Experts of a small language model.
Size: 11 layers, 36.2M parameters.
Experts: 64 experts in each of 11 layers, 2 picks a token, a softmax router.
Training: 564M tokens, 8602 steps.
Below are experts of layer 2 (counted from 0) of a mixture-of-experts language model. Rows are named router (the router's row for the expert), gate (a neuron's input weights, with its number), up (a neuron's input weights, with its number) and show model dimensions 0-127. Each number is 500 + 25 x the weight over its row's rms, rounded and kept within 0 to 999. Numbers have three digits each.
After each expert's rows: a language model's description of what the expert responds to; "comes after" lists some tokens at least twice as common just before its tokens as in all text. This comes from a sample of Wikipedia text that the model never trained on. Tokens count by the router's weight.

# expert 55
router:494496494540504520496494461534484488530534456470526529477506479484536457494494544511505522518458478526540483473494482525523513543512504532511509537455524515507484518441496497501533480478488497459488495486448476527485510516537490542460527532515468504507504504494477473493479462487476491514501467485521485487495483456495516459456521485486537546540497477533493509483539468504478514519538
gate0:556503547479491486473502529542484475468504492542516468470468463476471508483563503501477495524499502524487502452501497491509498477502536528506498512491462484506537500468494489507491484476494501475526457504512513488551460530537508486549485511463466516481484512461465465469495477478463511494520451481480480482500477483506476551546487505487493513571540485479500492482482489474500489512500
up0:501516490477480473522544495501535457465483535473513488506480457537556495477512532487526469491492489493499539455491490503499505552500505488506554497486535516523481477512510472489536518431516453462502502503512505501508492555479505469493501501487540517512521491463478489456504501449478532468508493517501482464487515483510540505488492515483493483525489455504493549505476496562463476508512
What it handles: Adverb ending -ly. Adverb suffixes such as ly, ently, ially, ically, ately, also the ly in names Nelly and Curly, and pieces after N.
comes after: " N", " n", "N", "n", "en", " (N"

# expert 52
router:517532439459484531520511489463501507513527501470523495465510487493472484538473499488478525505504455520511505523469492449461505501496462479484492522480549484475471491515470467521472545481474509469548518497513474543506472515496487528516523489548457478524495476513499511506532518535472461515492465487516470489497482535490494472481519456505495545537501495527471535445480512486517516512489
gate0:490499514466520519489506459504526506498478487500477518498501526504533510526495508445504472507464505516487519488501527499475473509510482495450460507503530504484503515503530522467489469534473505538482487504437476456480464449469483518500456513494491471494479506489490468487527494519468509483498465492525506521511510524499532501471536530455439491502502530477520544469507540552496517456571
up0:482527469534509543563475495507473481514478505541539477492539514499535489509494480459514497470528468515496491518504497486518495507491530510501493503538490539484516471492508463513450486492453468497490532538487557532487508515484491516528488502529471515488517512492538476445493493510475512499549510468504505464510535511454503492509475497533529483470511485502448515476504531501437485450476
What it handles: Election table proper nouns. Party, place and institution names in election results and infobox entries, e.g. Democratic hold, Labour, South, District, Region, West Virginia.
comes after: "|", " |", " the", "-", " The", " National"

# expert 22
router:454489486540547494513527474483510448504461501480511509472481433535522511491537497488457529528494499525508485472505550490499474473510466529510523547479485500520498448453487495528527503526472489494478507481510537459526477527501477475483520503519535473497520463480461543526470512478479493501443493499514480490500498534549530486470508514493539523523521478501481489520497481492523520521502
gate0:493508502517534484519529476494496483474491508527484533465498485544512490486494491511456531452495468510506553468508517516469506520465484464480468526516461471506485527513517496505520473487500477477507492513496463497474510476501497518508478533525536490510503497412514503500482526491472514504489455516526479455501479489546511494496494491528471500492446479538488460514492481506547488558428
up0:489516503498481534493462435513507493518527532416483491496533511519517471506499491543537490513513518488474479520523489509506507523518487516519540504490537489523510532516505516505479448542498515497501508517471539538496474464485462565471514500492538462482503500501514452509480470542556485486510504504507496502538526501490544510503488481507496530515548481490499514474498514465505553462490
What it handles: Odd fragments and Cyrillic. Pieces after capital R such as Red and Redwan, Cyrillic byte pieces, blank table cells, unit symbols like m and /, and dist-, ins-.
comes after: " R", "R", " |", " r", " C", " (R"

# expert 61
router:509484538495447486518520532502524506523481532473478527481504474478505524480493511513479537543455522547499582511537486485500500524514497482502499456503517460483523495523500503519534473522497480501521468486496499500498501528496498470465501508476512510457538488524499482488469492532554503491513487468541490478541494509480510503518475500518487445497553525568526505512507459500537492530531
gate2:480485474524493527514475539516492547466526534471532520550488531499499473490476512521454492519499489482516542504489507504467466490518486482503482506464491515525483501501521497484502508537491517534450481495513454474438548502475513465530492457457512477501517505490484473494501539477497543472502506514527480502512510522481478475511452488471497482523569513555499514468514465511509515456478
up2:532450468435523472510477476530505489489512466511469537484531470472477489493486497505454503540482470524470491502497505483544499513478509524440520489510508540476513516505480491480474477505502497488515495469487489475560498527500532554498467473550548512478510494521516510497467497475524459533514484517520519523522454499529505493471513524551462503533517499509498512558493516516495485503502
What it handles: Middle syllables with r/os. Middle syllables like os, ri, ra, re after stems, as in Pal-os Verdes, mar-ri-age, Ter-ra-ce, Orche-stra.
comes after: " c", " Mar", "ar", "al", " ar", " Ar"

# expert 21
router:493477507526454491508518494462462513466543467531499525468463489526450484525532520489514515464503494499517517507498470534530526511499455508518491507487498480536465511493553501499499485552498528503518506585521472519505500506478516513507496503496471485508487466470471543523529520504433528510522524483492503492459457526513504537490442484507502534497520474535519471514510489495513478475500
gate0:504530503474510497510494508536511502454565538502555487506503502524499463534518551520457524525509524508499505488532475528522502518512492526507464464476476532495522513440490479518536477509496488487494513526491460511515499473486490522513527551470456488497479538483518487484509490508504530508536489448498498476502494481456485490498552537497499507465507536556481532508446502531525515497476
up0:453487524437533507485490507517477470525520517533460512478491557510568446491504496452497445481511495446502474541520484515530508528491502538518541490497501457500469466498485493479498485468496507491503483517515492516498527462520510470489519501508473494496487526476492484509555504506545488488488517518481530519508486516515511507510544487524507560494476470512496517449511508496508478519543
What it handles: Line breaks. Newline tokens ending lines in lists, tables, infobox fields and before section headings such as ==See also==.
comes after: "\n", " |", ".", ")", "==", " ="

# expert 46
router:488525498453505514507524504512492516465542481496482520460462498511453511474508499470469481493512489471523552445524465483516496467499519514496486460530523480481476469479515482500538506476468507520505524492512487482492502493518542510565501497531512561487515517508475538496539548449491496473496500541490488529492515514495537516486501487478523505488469496529498551459471533555475505526493
gate0:541480518487472475521472480542485498507497504541481504493512495487480527484474526488511498502510446515490510512553468518502490487525494487519499503445529504478536531469526465505508478460471506531533520486487481496490487461498518492504492497438483449529473480426509491508521503464538522491507528500463541510546487544491480480534499513526492487497516517560490491511458519495483462540491
up0:533485520471473493520496487543488537508519468502432479481503495496527484475500488469495489505477525493498507526557516515531439530528486488499486513474515506483524482455548499481527481486476498550528529510493525514526512472514531504489483499485513511573469479436514456528507495521521523518492522484463511499512506531484529478541498528496502491490528467518499498532492502531532486562500
What it handles: Word-initial single consonants. First consonant letter of a lowercase word after the, a, and, of, most often b, e.g. branches, battle, box, face, sides.
comes after: " the", " a", " and", " of", " to", "'s"

# expert 24
router:494521519455484487510477513497507516481512516472500515499500484479440479524515450456495516463505484484508532473506531479515451501525478518527521507502478519449451503502499483494484528437519527480541494515524548552506471500493487473496451522504514510557518510502475484502498501487478469554525505521470522488517495534527479521493514476525476514555505477536489545508453505495489510537502
gate0:504486540526506472435472479507479518490505517464471485474516528486494490540509496558499496489483517500523526499556496510543513527481462499540477490488468531490524473450511462504497480520489544524475496513454498510508476510507465494476464482485532523550506531501473497500480442509504531519535497499488471480511526499536471535505521533498481495517487526543493515463483512530490544455482
up0:506532464532507485532512520501459540453507535509487470523524469511462478506492508540491521539506527488475505446535527537496516472470458533489486491503495473471510503521478476487507479524530500519530521527498501476514477489506487483473460522487535511520510500465489506460486525457518466498529469521521486492471486515498538497468516496473488492530505550460529435458548500499471487534491
What it handles: Word starts after punctuation. First pieces of Latinate words, often right after an opening bracket, line break or heading, such as alth-ough, fac-ade, public-ations, un-incorporated.
comes after: " (", "\n", "-", " \"", "===", " sub"

# expert 62
router:490527478446510495514514482441475458517550490503496486476469502509484489530529472464492445469506462492482477493502459475472486482509471483499486491509494462462470474503465460508478529490468474471497545521515470521498492480485518469531526509502505516509496501527490546499502480487490497523477473468513486554537443493464468517502515461503518469530450529500501483463477497498539509523486
gate1:518522494481524516519481464498527456511507438522479493515517510543512549503490466524508518492484506482483506477502492528489481538520527480495515488530542514525501457519453518483496540501531444495488478513474479523486489481496501503525508543483498486533522566512534491498524495490456513513487487476495486499467498528452548478473470598472510482505493497466494500506485492488518485480469
up1:488515546501577501477517529492440513499495465515533516504486482475524497515497515507507501460510501474505466500465514522516451471506521454496548523511535483449509463505524510486501506482534484469487539512496508515517509495485444512505449481539521517432469463530496470466479476506529530534473475518506493540496515498504502524484519490497503505510516524513491509462549529478516492499481
What it handles: Dashes and lone h/H. Spaced dashes, slashes and plus signs between dates or list items (1866 – 1935, 318/457), and lone h or H starting words like holy, horse, Hope.
comes after: " |", " and", " of", "\n ", " to", " in"

# expert 26
router:493502463538470497529514463531495521526508510510463492506524528457527515532556492506483487499500482493510475516519496502490483539484458541499532482512545519470558500470488563486510529520538510522505460484499527521520477512469475499479517532540507513496493434535540534511510514508519510524489499462493504485510528505486527456475523456491533492477524506482557506493494540517522496527502
gate0:517494479470536512479501502501501451534526471545516481533501492540492511452520480511492444446493501510446495494527516479488487501499546517516467557493516522498496447466543517526517467524485499493504511468520525527523510483511496445488499513499509514511548518526495494505501537518479510501484458506465505503509512503475476477524491484482456487462464496536482458529536479513550533487497
up0:502496555476441470506515515474462479523495492456537513528521534506521442477509489443478501523506482496497506507515508506518496507529509535505473511508522467512498486503474525534518469511475512513511549501493475563500447503500490526522506509492490489511518492524547548485447508527499515484498501476544489516492536529465513504470462489491500511505490488497529480492475510506447516472575
What it handles: ad piece after T. Mid-name pieces, chiefly ad after T or other consonants (Takadera, Tadpole, Akkadian, Leader, Mohammad), plus lone T and word-start Ad, ad.
comes after: " T", " V", " t", "T", " F", " M"

# expert 2
router:467495474496535485474515467482490525471511525471532471490534503496484496482520494473474489486531513482502541485453528507477502524462482527478476476488432475475479473542483516528519555507486512523506497496499534509502514483488476521482491487533517539475531496518484499557518508499471469557531458474499474502509455513508469507476517452468531482504486514546555467482509502481497523512472
gate0:496456488491528450521496496490477497495529491509465473540523511520456507535490508486437495513460520547489500442469499462499505490486480472514481476519498506502513439512493500474484471499527483505526475520472494518476495523531504529458513497546496481474517531538486521497464452512505530533454438511516504471515503503512444537473455510527475485464508478472499500489503494503497480485508
up0:472459499508495467514473497440467460478530457472475498541535549476455475501452516435486488488497523523472494453492491477520480491479489458513485494552465487512535483533503519491472509486507466497532476483460466514474504492524524557470561506532507493507515496527464519514521475493475497508529470489494526493518510482513505517523505501482480472483507483486532503466508492489506484473501
What it handles: Initial A-word pieces. Word-start pieces beginning with A or a vowel, often right after a lone A, such as Al, All, Ab, As, Am (A|ub|urn, al|most); also lone capitals like C, M, S, O.
comes after: " A", "A", " a", " (A", " the", " \"A"

# expert 37
router:493468499514494517509496500481498502488461493516541497495497478527510510505481492484527481473524511471483456513474447513554458525484542503470486542476543552494475467494480502499447524512545484511498516489492542526492527526484546468499529480488475481511522468473528532477544504486502509443500496516473519534506532464534539546529508529512512504533514520467488527526496494518481529480470
gate0:488498520500456483501511486512484465515520483549512506491458474499502462462493473534499503528484492496492492481510526492518508468504547499492509481549517547519476446523498493495507469541499506496509500479497514474487511541460529503537500525464529491466483475512498510470492493548516526495443467524477598492540495489497532494517501518483509476522480490498504535518509481543529490561508
up0:499489481532474519495446492506510462510478504555531519449531502467462496539537553475520492506514462481486488476533535506516497531495511497469472485500505519507485469474546499469502482500489490515543537514499514502517536545501510483505484499540505459472500530465521512459504552565472498530499493537513469534496516461532481475465523490503504489506493519501448485480467506492501482505500
What it handles: Pieces after W/w. Pieces after W or w, especially the third w in www, and stems like tw, Wal, Wood, know, plus line breaks in tables.
comes after: " W", " w", "w", "W", " Sw", " sp"